{
  "routed_scale": 1.41,
  "vocab_size": 5150,
  "max_steps": 6468,
  "dataset": "wikipedia_en"
}
Below are experts of layer 11 (counted from 0) of a mixture-of-experts language model. Rows are named router (the router's row for the expert), gate (a neuron's input weights, with its number), up (a neuron's input weights, with its number), down (a neuron's output weights, with its number) and show model dimensions 0-159. Each number is 500 + 50 x the weight over its row's rms, rounded and kept within 0 to 999. Numbers have three digits each.
After each expert's rows: "comes before" lists some tokens at least twice as common just after its tokens as in all text; "gets" lists some tokens that make up at least twice as much of what it gets as of all text. This comes from a sample of Wikipedia text that the model never trained on. Tokens count by the router's weight.

# expert 63
router:522463508598509461548497467508539574532577451471567438439518511455496437528441473527492481553547476505515493556536506527399449558421513486520473614468450545511519460380531618576579504449552461508415463555483544493615579549479467460581502557538432515577466574467474511570529520450487572459453556506576477511475516571526543514500551450462520439467605553526562538465450429575454481526581530577501521501537530514445524633509569544552513512493563562407467552513570479503508457479425541
gate0:574429358448527422496514439508447527513467469457498476534513550509513514537504563502495472489533542505456519528521575520498490433484621510567408570547515491472507457583490510514524528463483500508544416564449497423572482527398517466505483573577527533460544462545442620450428509501412601542510385404561446633570578506519454466527534508498495514570588554500444467546462502536383511539467458533510502412504503512517449446456533510503489518525579489480489558523566454513514393473594545
up0:556388529564468520502530553533456547537519545530547471472556469506516514511513543487501443560477437441582533539482518612505419507542455535524422553501562402505545530525530485542576542416404483576453508465505543469569528379525487492489505497416556576594556494540423492579449488554521406484474438485417538528475488459503450524490501474564552483478478461581532422480578522449497492502525482462498633530534475575612574446464554529498565489455483519420419600473548465440445392497539507
down0:475437520481467552479394526477445579496527529472443517575491540534429433512381497497480507528478455494557516497492498442470487464439539538544396507511501476487412418490517545430501515444475506498473532536386437504423526541453562535416568510486443594545431542452531569420528511542542535557500489455489564550528443384435528520526509438414459463570476507471568530469466555510616437384475475500450478538398492526382464394486379532479504412576518498501514486507512453459491570480533530
gate1:507470508524472571527523509449531478482428429529471483476431481497569373571459445506398541562522433400501599480566553545487537568329437534585507532595464514432479559481538506520492511534521457520477472504500484457565561451524456458548544550558468498562559513447423538505508517461507463452452439484483486489444551546532520548475592492530440460488548467594486601528474512545466545444573517459591481522563506614480602578513502521579496550524551457376520489424454552493469474544522517
up1:508502587551416563470503572561527480563558431469498433450606547485473543547537515451436511489446514387540467536507522521460463553494467445613535484546515547528368484508550466600526524439435502453547531507458480416530552437413491506501504584550505406522480490531494526468511524491595483450468544532480554535465439496550563506578455468541583546437528487479513494387490455512560360500442495514497465430459443488419601486504469579509608464549592480475544491467465505547426438510472529
down1:432495551446542522375466479468473435478422467488552525440480468543496481468553510441485540491512416490522456528499443482506450557560477501512477420463532571479581561475522492552463537443492478555526441469597598456547435447385536508532460447486485411523588365613577527518535432486495496494487575436506454459512500495509541413523523547485542526403453550500546490513545398556482517516574529550448505539547450496610491434484501526553482538449513417447554414562529563457533406608534496
gate2:444514522507477510444538560426488510536499426485480464457485312536472511605469539549519570533450503438602454421498477544529431503435558536513445474555499482530589499447546540571526502525501409583504460408548574442557543502457428518562528492486416540521546516566490514560462526553521491473494497499459537509401508572408484546450564470334488500504512394519483532502479436486532504520580542493508469589589550471503547505517612585534452536508486505455435472499418483512469493481437544
up2:486555437484504509421560500543434460465459433474514576556484525447537544418484435480470398440473494587430529493561452586487459512485562464558507518549555549480411452534535498475443454514442468493531563440458484559508492556422461439461587475519506497457389551499579462548560440560494613465533648452525493520488510508564550499515536523518475547465438480465503546568490579561497488533507513469422514535487404546498455486513394535583565442531487607510533470624431437541473466467487415
down2:568476561484511513512506450457530518540432518599475500654529398523460532503498547484456515489450505579490540542504453524488509496514458536574457550440534538551584451483496550438476510475476466624524528512487535476493523452579518444509480597479514509514562297570539517524523465492450476492526406479472499531440484472443524477450550559482527551457572582477590433545478487569568542433556511505520490424417490479539484424514412491497468573365497498379548438527512474496529558532577521
comes before: " |", "n", "m", "r", "d", "t"
gets: "é", " U", "á", " I", "ou", "3"

# expert 54
router:432484459504435384492539511524461543555628423602478462474563543536496437553501517526523475458514431465570506529534513512619510534441511537432442573399470483562573432462582527492536520495533485476449507553505497418536484500467470510451501554591478551530537568518498525527502524425493499508473589578565463418434514568478448561518488479528492476520600476497598591540603469542486578453609508570549403473573518477456469564523543545523528494476502601491518553526556477554439457429527552
gate0:496389555476461571489633507548496575468492445524451488477538500494419384589528518468412515516503544487600463527491497571462502478515454488544466517568431571544492514599540475498457422511590507418495480493519491454487490461540519518476561462527520570424373669529452538473538489471533528496468568467461433432507420552509503541517525492524524455492546456499537514537621484547454543473488498570493501481483536595425448460513491402429544569558437488502455469440569554509547607492447508
up0:532479451555505449565402487485519389423485497555514492581370499456508510465374521534564435406488492524508458389443491502557472452538509556549475538508554497543469483433455518558517470495524487551534495456472577603490399542396463484412439474521500514509592385529543532475562492500516462498463465438469515506513471508521530500540485420552495480606487467499567428355561506452554513458532489484525542567473497560528577518559498538532437494489610460456429511511459541509367489494480477
down0:574485480530458438482513452514497523438448507547528497528537507458498426585533536531463550558447503444598530492535473563433593460629598418527529558444445531592431502507529473530460623579479522527621533533475507485503531441621532527545487574620448487497519346568540543491523512541553513421480526461503449551481492454474528491528456451487501388553515529453407436415513435489478499545513461419434481486493548519526496429525434578462464458486435471453488500489512509477540464492550452
gate1:479555511405541402525614550409561463461503508484507613489475456405551520434495545529522380484520489610562536563490495546501533514555537490423505497538486471513480511515489458546494527469501564461479490575518526603470503440460420451551484390465490549462488559473386486605513462407490468482460531616567435466450485574490484542559465500478466465523638503479500534510505557576493528482468442519563440487466585518530536534556511556504550617488446465485441533451490516453399477511437509
up1:521455508551503581473466438588479554579410547510485486475505532599436454564483544451510555506534486386475428451593476511520492514413456461539464529458572546449507454507515549505441547508555477456567508439525502390515511570551561527448549550463513507522517536528620495414439519542470530490507486463445557529492412395466385549453502536513558536454388533502478486554560464526457485441543588537492622492541498499477534472418495445514461418504558580486570460535486557548567527544408567
down1:544515493518539511471466429527525467540552478511510541526557481511444613595454516507542538426454504481522452492573601412504531566413501461475467536508443496481467580486524523577513481635455330496517479516510505521513542535498508469479497476437403474561547721440484521459473549551470480545547532469412488496529468523473518483556509472569476544440543515451544478552503603490612536540436533527495517454576511608453478538503513467439481498513591514419478568464595511471512525497475503
gate2:511435519555518488487553423523505514465506527521516483391420461602476447495559488494418522483537475539449523555571475492439383549535509486444501506507540410466504448521456415539509449502470478538525500560590549494400524436468493465450504523522404490473486533442462575574493456474487474427466453532466388503493494595486476504534420544526495517548528573530530498486506450521524494454637607384555428412488444516542434541501490496538449535570501633596448611520558541542445532475473453
up2:521395499557438614441578443506385428518513544481463457459374468525505510542473536487498432439442423523533560515608512532494413500594474479478541495532523456548511448600486494540584572478477548443527480570559533538403567498506524529481507564473391475468436458485549492428492490449426568540475484471523521462419375662513487445513421509509551446539456528497459457448520478460455432483529449526462571477561442503488581456519521434463527429557442513533473504515514537485487513495521487
down2:432564562405500515533516439462502523497581554451503551495472367493512623449365486494372496466565531482528498463545552462403396508416577585545485413491552487497543541497477464536520450490542481504496539450563512485548427561545456489383438499476435542518410449430508520507529488570541467561463427488526475479503494598510503448463492501526468645488485435517555469491579356505486468437536481495475501474493472484458456479469510489568599503512469458474474587494466510543517488525456521
comes before: " ", " \"", " L", " R", " S", " A"
gets: " |", "|", "-", ":", "=", "See"

# expert 13
router:499563470509497492457498475501441576498563452535596461543541484424557510512557410513445528489507478487456562559517519420516435564478505505488447525499481444552494425446542574590447561373446484523392506543471465442461507462432486468516490547485516526580426579475522513582541511384450671548499528507589451569502458496471451488499467552432470418550574494528528534422448492531498559453540489531487559453557565481419477526477527563563513438509589646463506502484519529482466506420503549
gate0:522558531563539462505431357457511492509530454395550662475559409457487550457532515473452516571546425532558491539487562488557472458532567554443528441445446495390484518467514501565413410469483497495470447522576541538484469482564581485447430434489536483562528597531520526617490556414458565513449501445574482497518584503441537486550628477514547558512488506470552546493525546512503486520514496530552532543478507564450503475457556556543456524406517553485604481567470535568547500511503525
up0:545533531594477422463401542512507511523499531476515568445468488583509535558469550414596512509564509508541492392543499580535444409458623511542552530471424497453493504528515367472396519442496443466471409490523510512473490508579514473589499509464540479578499499535444580470424508554522519515513423498462550508540584466462547495527609500566513501616471473439547533595537457510549474530488497605585599466471532549473542459445525446571493497482438585436563473503506554521502440514533544
down0:574484552526515517494440547521467493559518444513504513553449494567527416496551434563600458513463490461540423492552493571591349473524596548442477530481480482482475474537480489497480549538490432399491451566506459494471490575445568620510423548475622394486548453548419554510433525515454486593558495565537535610473539592512463517478473473501510539507517549441578522488512534569520469462413532475514509495388478524376494479510514533430511537520481540436513443596514442515474477582536510
gate1:494357454549468483439470559519495513534480454496529493364432463532557500573490469488504480437536518479504510567507502448518555366565513484560402504598514495544511420561498614534460637421420526666509542459476543561569527456558481502500511492546465502525494590507519437526447524422451589431477439476506472497475489533519490454471424578488511608509481482519503534469401528446495511470485475537527519538509594417550466521486463519505537519439478487530544519464539526510530626532524547
up1:610563546462518554447467521430624566578462578560495532557579503487503559459494555497566497516597557496522564508522517458460519546542517540445398515419539520464465471498572381477479525514552431502500417535461479461438573551487562427456436533501552571472532490507492465492531441572521581505576548498462507522448449471458589649476537555473515438485507607404577446497505522517519481527431529503539508514493456538517511519407519585492498481586355491466478500476458506548528477528458530
down1:513391453606429551482498475567493527580486448478460470506520577418532551480507654439456477579464414570483425450457486423531490530524542544441565464499591470489542573468574481433466535594510501360500481520491505532544485552568426461474493479520606579445439533521542497528508517544507455478522537431549443603576489451548570580518515500556561498456495539503512539450475538446559524442553495501535440453587415456477440469557464507487501501538437519545518543499442424432523443462524507
gate2:493441547576531511560473520499539538591417510541461476411550529395500516537472530516496496455406454439485540644561582506495505594550492461451460576518488490544461462509519482501512565484420593485504489538482493415574490521486436521482518491458449552465468542547504432599581554519440492466521514623477514479543493547504588527574481543547427470520473434516509521493379588477488575493397388496455619532494523433478462462488517539475564483598514555508496428499512474458489524395563479
up2:434457512450524451497547522536526540493560514410537519354483475506489420444557620576496528518555569530492494478610518547502508476507479520507460435427548458527525455589477460513475470550459486549518463584602557472454525525505582503424489457480527491533502450559535546537509560610475455443598574541513538491540431469471539493568441514456449526436473526550450433500460460472500597424557491536506504530485478500605494587551470505459515554511475477635529630458523436454528435451586441
down2:549541543473477515562486465399596466509441492468462527436542483523562563469576466515444520545476437457524504342490574554452501496472470523467517553600435514487522605506527469460488497495475457525503420476554506536471524605493492524484374463499547499433578457498505512487532558503501376477530450535421491423522481572543492489583478502504584586481499568506494519396480587528516510523406476521513497529490493459572467602585494442495517552512580478459440430369530481521435593572456540
comes before: " |", "\n", ",", " (", "==\n", " and"
gets: "s", "ers", "es", " States", "ics", "ations"

# expert 11
router:510629487493453447450502475587463566452556487538554508498478486484525471554504449471452536428560497507572568583511603569475530579398504473539513535472523482470490512444517538487526455469583462519492449544523515507496538488499499446494526490522398492566559627518494595585425471431497514549465577483601469427503511544479531462587502480506510533512531542549530504517490488498470536455585606655530491496550504551468518535438603526597584543431573541514476578401583566506521453496485557
gate0:495533392551359472528501500581512389453544499484533580549462546544548511525518455465420437489442401389462482521377514506508536439530539501455525458576485452484498452419561412459490494490497551501587520484492447501512538516522571499505523556461506440421446518453496439535439549488538543535459474450543425491564610513454550538373569490563459515497485629525500434461535553548526453503518554606500486514497470468467520507573487556431530406598531480524531467425532553519500537487443507
up0:473424576456513563517496455503423417496486514473518407543596442467510553477447536586511551563492505535447479486551544499508454516439588560589571469466487485481441523533625633521471543502437381562397491522513479436485498475464489526459525527531482507614574511522547508468479469508407473520525476491539484506452521471452583536489470444580433468549495479441560512539480483535506546535391494440477549540441488507531543549376415477487495532514488464502458603418492341462528530558492512
down0:534432510561552557496485525535528535457464416492492522475473508503596535413479474446503584389534554478403464555458462460420510532444443542507514538575532511520489531481482506479451424582523571547555540528592548475466457556492524529517419445467478607531538655436551475510436488433510520491502462545493490560451513474533503490607457407538507415539491533482531443510566534480362568422565516499464460497620439454582452447479513526588523414461471495515474450543531404460479468502513471
gate1:467510537548583479478538451478473577555572548543533492407452458496492517526562526432525507483513459554537402532514382580498482482507500610420556490439542493474416466503527504499483541542465444517447508446428457526552564526463562501502454374510432449460554600406355461429523491446448429477441542454575497463524469445603522519479434514513465443543495514481558505532446510509546532423568478500525570410549555580483506454505518433529432479448492539433466483443411553476430562492441466
up1:441480429533554470475439452468500529530448456490542558555530430429487496434516403460558516487486496545467484529422486534499576551470459456542515448455448539549563496570542447508518507540544481465535508454421459486472543466558543516537479477444492509407479505423453475371490564530533474515513534380618559519548532393539445552369559489478481387426532506562461369449529550465505584507391449538504503533542568552489578454447491536534449497486532493606580523539526535439534429495489509
down1:496516491510499515492490577456523500511432521521649550446537491475424450485526500545412469403459520467427440558540498434453577443551434496531525472515519505563497431508509477521470433460601533484446498514471591577516556453520519538583451500529474521474572443494539501413574539449516493536562505513512452485470509460565592567477411496529539533465545502512496523514621457487601382435442494550661429561527572538550526514526510471526355496513430438475497467500520483484452427478521421
gate2:476536410561445567448510534543471552510537442499440464550517447485569470405525512435478505554524474611564468605525511512518489497432594532477566516536402532469535447560586541513436540439553462454506548524529515487421481426398493540526575509444442461583511562488442556511483444496471521537415519455492480453571577410432406472519501547403564416521516497454463468582508477518501501524533522460462526412458482507533474509417533426421490531492498384453500506450464447563579453395545519
up2:487540531493596496580517510409561490511342551505513516387492513572446519515469486550441466482580574467436523359561513435459482507581504499454469467485544560433478511429499467481466518516465512502473462469473476480526481556575515478527491497535560607439388474547518486553454576526561485433515459606556496574469473527619528528481479474598566597504463539521469496456476494437505491539460460469444460532509464453509537467613571514546541507452542525506465490512470556468448534669493471
down2:433524576597457526484477440557544585507507474498470519511548490519469484495561478443595548489478435580485511512544416568463428491606572566500563456607552475562521564531443468574420521554564506548509547458535594437505574593479541569461532479472523551558502486436500460543425525580478534581449414493515455517544492591475495536402538518516532473483474515515467443497502408506476488444551404555456512507553472484524574503542578503465560420595589579566535515516451489451428495542541564
comes before: ".", "0", "%", "5", "6", "4"
gets: "0", "3", "5", "1", "2", "4"

# expert 23
router:469466474610539489506474473509558542545535430523477479492462540441520519534500496443451519553521536461547543623466501535523472528471455513486502491444494408531510524509553534492536515524541470443487526586494463472411499474422442513558497524506491554585441603510469471551436529455524521542448526571596516456556531574566615505484462404447526481572466512472574584478590517577462532455481508521554541490543530451550401553561500470560473326523634611453537464450496493470554454496521612
gate0:600405436472485527573444429466466517489447471487490402592436554519489480444432425468535547596516528472586499435493620499535484535547462454471536606568373549425514504463565499542549534568425528436505499489552502478524433555511499539425476519497511520533583530558503545473508482496551464500475492434495526456469525478541539528489412528515416485451610415476466473458541433505455546586458423578521563594593528488509500556487480504503563525557495483413567472432440504574449509509474577
up0:453477484512534504426422526314494495501570454477466498520554560499434542521551509475526550606414475446477493394504431570428563473512544488522512403558534541565552515511408487460534517480549447512439542571495504572462450521431533526427445449468508556485513558491503407437413459455429516429464477510562429542497401534458494475524475456478537485484504527500469492522490544525545432491452528369552548475417485506450540463502542465574448554495547570479439544498609539483531441532474379
down0:544555504557422454462523521520487488469564566414463523403478512448457499427452433522498475547481515607394448520548481546444514491500486473439616453521429462529486486516511460524453527632548540399556547584542425520478545504504498539513459499437463482457515515435447409492469495526535491447472496481544483440446390444510502428534469518526483539429499532502476525412403493456539483448501574573446403558484514474521577418360479496444470515458587514580407494484487442509452553494408444
gate1:554448465500442474493499428499539567405477489534497497392524461499580474486517533502606437503520457526559475536454590538455506476494495588525480473546511450525497463530504422498549482440503519509486399453513444594403587481507534378495489490423489481491445515422510558498587442471517485413405536506462462440535413545452571514467492481567571493463520455502510516557501476524579437408615560508559497474545563520500457580590537473585489458418491530356482526407519464438487557549517534
up1:573582500544558547537477477476578521520496448562442508444496463463543636489401551443493506520497424462479472491535470486550559577446544461527461507476541554460473419441460471511424530616497565556536504522548480523488507543543457512458495433560560519470611549349440521467568494495434521543531465440560510534609510497563545479512469440497494562484479580530483488444504463465506492549538612617572571506528532539464529570410477470465541457444409516457497471384498545597539524483501521
down1:491554471525401394501509467538482453536496456505490480461496507519449514515482485578548510612525502582468434473583473560562502590540534457510474494527499575454535498556477539579496483485612508410583501472503452404537519510509425550591537511470373524497626655583458581506501511489516570552525525463459449497524444438445545406495489551477420522456553508483603506442553461485556524549529455559512508531475516486486592466524423471472475485349535452480513457488491481502497438569497532
gate2:485542487488493522585451522497455465499630499527560526489526442540509426441637528535474607565486542607525521594438557470545476552546461428460509530469510530476507491533502595540552499616468477462557514583579459438566473445489444417477485486559389498534454554489448533454496507531559530627504471471493554440490492556479510525547487502428516493510550500496549530547499529527487545530473498591532475474440431520603436522537464469469532504633484591567579463458410469560545496516589508
up2:534480415496584617446513539517538540496456509477433449412463504436505578536410520476521488449516466448513516417528415494541436426444547569509512451505516480561504436441450373449495432460461567508563528422474541540479510536526547546417511545488581539433503478514413485533506510545419474408421479530607490593466474442531490533499441508545506487556499496514488449394521559549578500407480481375440527427531531458438580502470545510527493535404470435520449517511470604523471478490455449
down2:513529610540509570500455453475505546391489600508524519430539544573509466497439555469445490465537522573459500496506447599429583481515574458467469604538500501469514522459455463495389533468449525489487554551462500446538511431555532536451585469537442440457515568556567547543535543560583444551500543385577435554525490552503426444371448432418475526543548541505484467439426495490516490513491525579414557387423462577542520433512507521509482488515570561522502475522478416536460549471504478
comes before: "-", "|", "The", "===", "==", "In"
gets: "\n", " |\n", ")\n", ".\n", "==\n", ".\n\n"

# expert 48
router:468582479538540485524472468485547432589501435409472503504483567491520492571391479445452465522586464541637510446478428557543472525457481509499533587475482433590573511490506518580470516421511535550426522583476472489510553498371449474511571545482473561572542549495570490489454569456499502406476470511616501493393525557488460484550504510436528475551538507553552567432524453579432542521534579557509443444543548496468494516459568497563508493482478666511490515447522485565428480450464510
gate0:546519551440538514391408523472509545550540497535531437454438449506462531552439392492582492520443459460494461580492469536544511498477465551517479414456515488458535501465519497557579541476479587493488485489487560500514516525441484567432455410420520459402507564468455541632519486462523535500605489479575494493434526488593482499449513568550541604543547521542480507464505520547479538524472395491514536518456554500468532549534557509476458460571460509588504552462517692470417499491366572
up0:515521486494520478459453482671545448463486529470517482429487479463501454574590556484403478542525459446594491465520525410453518510524500477587432467542504456483517498601501499584478373554481486588502531476479488434534500417472584471488539551524539444561514491412641543534478550502494516446521480547512453480516490435459460485493527420468388519505558607555399521557471512461522473534428638513564485427489467447517491484547511569460448585534433499463434470560547490542477530509469544
down0:438528640433577506486580464493574514492551470513616591485482514523490566471544558457564565476510487518451626526429458447452548518492500529522502472528493465466509558576523480595396454488512494618532505402471487445420468569469478531559470552516422536482541507482607560483612427519479528547551435480490484462498484550560495500462452459450518447562515467444550475478524531474551452457554503520462477476508558568511605506568533531412518488517461395396471538481403477519480546581544514
gate1:495556542497565499498488574469587618528497467560507499511476485575488496548575502517515430415471523493563475511494459485582410343515490538486544506461416578505487398480402513556580483580449416598419493539490520511513510590520398532554575512440445506567534570541532524530519514453521474387480598503513500531467452447470513454462523513436474548567515526543506535492545501509523563519431422448432490483474571529521532530520595427478514503509468440455556537366549462496486420469468548
up1:484488434519397518466476482575453399460516473485454492459480514405516511404514413489549510539524524552543498519511558551463537584441506500466513376485539429490537534571564507477532579570548588426434446466515480507518556444550515480527431494624548551502559455518471397427507466563545527492537537562483510517535567517562523527614496563635549474561559535498412464533546578473498502526528527446537550532550401513533495518564487495546386492520545540428501511615467508502430457532448482
down1:495546416492552572480433492531470469551561513512519410494468518452408490550526457492527539508376484511494471505491555558430578503485418429574528507390442506497385535505543498522569598594473563525429535500571514480514490544448497476553518467478451476482555445605561506537471479511503679475453519417530587548467583549474452525559453515541506435466467443412471488473515478463465494539523512474548452475499476415536555479471479535534457449409524493504531574477632541492420549451545437
gate2:432524568476470511498501500510526496509496581572483537394531496472487446483522474487482437551371502524586550507399449589440495496420534498463444539571493543470503574543440522593494464483512464565393494431436442447521508513489444501547548570452449561585503550467505459469469485467555467513495490322489508523461521620394460504552585469466560522470485555491605470425557444449461534520435565454534511508463535429539440530573479517514437477560490500542504527519580548383487488523471453
up2:488444446485466504396434539457524454555488576546507499517488393533455504475554500466560411576412529539595482570477546511493502516355534579429388526499455450482495480570583510602493475473486522593454513497452452497490507572419462489412601489479467472466527519415538484510475546517474548441488461422509482535476417551511535481515560517453508502510472605538490519433536483422503591476546501501525493532406510499403600450582461576542495440455450442509380505508575513482481524521508452
down2:396470536394473457517425494493499557497466534489548553570442596490531555489465470431502475507533466523526593439641507545476508443466410422422475502534426453545454492592429445531492436475510500618406495419458509506452447526466459495497495465474485457466489402423536464483519550501485524438482363450533480494524395532563473445501481425477483500458548509497515543481508622488547525505492555594474443481493501465479503529530457417421464557442378506519527525434541523532481591479431545
comes before: " ", " —", " +", " −", " L", " MPC"
gets: " |", ";", ":", " —;", " /", " –"

# expert 21
router:571548470639488468514511485431493561530553517523514459537618636429598449563542469490463554443609441469573551556452506431477487538416429592431510515418519496509476456528552511529495531462596507492467480530489461468533531494479520463501516514514455475510525598612488553551493504448449593492546593512580459507470493550484620473503411479478434534487544518542534541526548478453521484417489577537551524425626625508491519552509520542533445444509456557529489449464509506512478468451507484
gate1:493493455596596471478534532491468498507548551410473510515445521408458552459551475491508502525591400454482518515504437506467491544507470506445471488498522557437543545535536421616501514521382529481513520473443452449429566562512510499481506368480467515518532580556441499428431424513518403581394506600518543478486511552469447516449461472569549484485488498469527478523476502518542500399442478524542517549500452397392534563471418510563370519564581505509497560473436427473511545438529409
up1:518499491443504525509444514505539461490378465454436440449589523570520560519493570590455525494431635472530522394584556450512556541485468442546536574473487525570442481542477496506465414465422428528430470521548559514531500407495435541569529570494531482539435476525559437515445512478427482354519512524558370550577491476539490514483519436481473498600519536453504474432486545441535480556484533457498454476523591580540454455549578446415573490450481449518491502485557533552562447462521525
down1:428543506480482494507579446462527492495468495438465517456492550439575497470444441482533524460548464466382455540473480554593490464434529409458545538487444464462414530573555534453465462444500440495534506410495483481490388533524541495470583522492564390600481323576448479407438488462436569573470557464491480492478524611515429500490526440505503526544549595476478542510513443498445554455563531482457565481547420538496480545470502469525452590538500455496519487561525580478537434507617486
gate2:550568483472500508538489535492550485526528535383600462530485482516544571516494467539465472539446567479561612593467559483453542475426431504490436545478510494473495479529484509518408468474510484560626376471509491508555447585493570458488478400431455582535529564477460598496404497511510519606493549536531558523519515494481533423525534504524513558465503486564506596523491510471506512408540486521417478443545600544419475528465545493517579513600606482464460523486482538436593433533597567
up2:543543447475559510583534464512551481520490485426560543466550533608556565447502486484551519545512528478538615490555533503493504494408471524475484477520555424504461552475602432535453590463553454489529429540527434527526512571474565477534500495592511502480452511479457453542480546514529531547478629548484473566454516464528467471527411486379455451481492508582524559627561524398482429464567428441416516504489451588438544480489586492407562568504548538523454482394407520476473471525557538
down2:502628572450456596509483492485514567361533501518539526487493501528586496550431482552434552539589492552532468517500491473460534594458550443506496518485447491490461474519474532489446457494377523501506472470519525454483518477427471559531605567465471515549460496489541539516408532515507502503556459506512543482495503531430344488567483536528464519455397568439500470381497495526450510534592409517554450541464399494425546439418540496550509461395637500543503516461589505433553494495524512
gate3:513523524509550469532497475437482485485599542598569526536459520490459464468466571471491422511522460496458477568525520573549488481507553492604422417628513472530475547401461525459500499459541582495532490565508518622605535515561477445496457471480442510520564585517466556426524593410474523582511452429523469382436568480504416476511485511535553441418522529453561522491470553500460487437545412504570618480492550571479497496452403495559496448570453425564485439520552534564516518507482532
up3:475523487467451496514562482502537386445503505409380453459592501488510480459379502573578527469431540481533501402504528476492510529480540517421507508491494436574477569552605473505595446536522544449393487533572592517523450417424488448528472537540582450576475448542447444500474500410522424479470534594505511523560501529500532538482481468461525504539482523460499456519530525416545438485525489513372490515474460492562495587571603585500572529539509476610480503522433489442502461533505393
down3:557518487537538558461428430592460515448540458515414557540575547490565509583410518501528532522569541597419564495495375544539428534516470523514483473351478457566525474497540528524474500480577417552477467546590525511402457513424519491486574408481482552542515566549471503549440457501529499517467538473519470517498557519457451489537534469577512508534496549516533540537503556534468619490603506546539553539455492514541559524520495489489527439444535569536430579431485556555506676486460534
comes before: "6", "8", "7", "5", "9", "4"
gets: "9", "1", "0", "8", "2", "7"

# expert 17
router:540553471544470470506501483590505602455521501547531459448529431556503429616498528516412501433553470568563557644472527489441447573436515477491494555476491476472509520449509541561533558492561451491460533568499487479513549498460454560519477505546405516510467580582574510543476487462548610539439496486555484421527492591544491569563457482477479487570552507541577502480514450536510547531521591543549529509587490540537589480445555620562580465495572559466549503529562571514395448433414484
gate1:464483521465564484505472532549467565483444460531470521413510532444503455502507449545508481467475459466510507509543532508557547532498608593463557581487487523501594444529515593524494470499495374409454471501444545497581436439480428516588514515447557533440567505503554576571556398525536565481558478480513544395491558590410442616546496532504461588459439534421496467529461465589490501467562491477517554446449367476547585511504517536491543544460464512580499496537484531612484566456559441
up1:544463533517551449565415492497507590476514508570520437409458574496500484511574501491552501493514483537551558509531494459529505538489485493446584518488420594492441536443454476480498429507415444465519449479581504487506493502565436491468486451413671469510547470516607481546553442545461507430525544435460467443434561548532463602478463490524385630476503493555493513469457557589477540496558391489555516398511488506601539561479525461447419518535521534572445449465559567518443453511525451
down1:458445498513516519499539489457524468483476483374504582476542484604543434521550566494513505445527535579562484563463478567503498472462448524414490462509538458524505574546551504481493403410607483504493543388469510466467538610394461515385420436551466520537464524506462488483478554561539496447440483506516420416466460492486572427466470443514523505485434530437449501537508483609498471560526483482497399525560524493500417485532505514548461409441416520448486447415459420476564540361518559
gate2:495536454418572481476554540406431462546586498504502570355596364507440474546476582507552501510489514498492480439537503462539421524482488502411442586516411500491635492464491425512464494459551553472492500503506532382561536449589532532493563460540479564523517520441482605538546491508490456426513452556434521557451480540465481515505489554514544564528526541541442543564484520502455538485525572489490549502530450468563625601438588498527448515503479466593563467557477549518473436473452507
up2:470505482464505543518516488479486446404479529549547532546395542432459555399584482495516551486431509500408522532589462513529469436547507644490558505441574508445450413476508441545493536520482436463521432474504480598502436487444506445471528451513503450582525642474436545515565529460448479513435480491492434496424510401481477469372511511418392536559506547382502385503521451492546473457435533475458450539566472529542497508539415466426468527537512476498453452510539520530555437528534467
down2:479502481527470540481490573499530580541491482409445449531397551491597476476444495508568560438475433538484500384519547453569483470591484468486482587497514518572576519593471585495579546448505575463550518496429522540507485458577481478516467405498526477502559562470489529569494442508461495423443464484456453463479534455528498547524426517453467512579502502612595539457385467543451537531477471452530435496538548458614546490505408382594456478508447594515425527497556531549527561520565486
gate3:597494498504423594491485485501460536516399501528500461456543569441493437520418449530447555410478563488545532483532460534492575457450527462452512406414496366479489424434481497451487476558502432451478565449502529493555360608501484530402538498525417470500647556409505442458558456549429469517470485513483471505497487435501556574488501435454482533477485457503529438517519449401503546456493506491544468544548590463520383511477476536455455472447505450454524514558511490508516597579566514
up3:494588374522588457525475503469477507407610622510515574508533568476510505498461504557464502525523480543480434529432543552544329490527470511512447508481495541606532534597467471506520520467540511518488533557482503515482563417560514469568514446462511502492393452506518505574445529431527499456589452437509514529478494537564543446512546559490634467534486496441582489379558498571440423505533560490524527521412522484478556424532530517549454519487578474465470437425432468572471453481445492
down3:510530588506523501519499514528426528637462469479461517583488580629523464534513583420502480493414465505466546465471407424628552494480454570514535491519478460523538422459536538526518491505526490459555547527506500562546541526495515506532541515456465538526454501516558401489592513506458477531504500533406513531509511493554593497496534531434512566439513534572545479637503576530440578422428511410466445429474486512487459501532602434453647444531561415474487506474399470493471465559499525
comes before: "0", "–", " |", "9", "th", "2"
gets: "2", "0", "1", "3", "4", "5"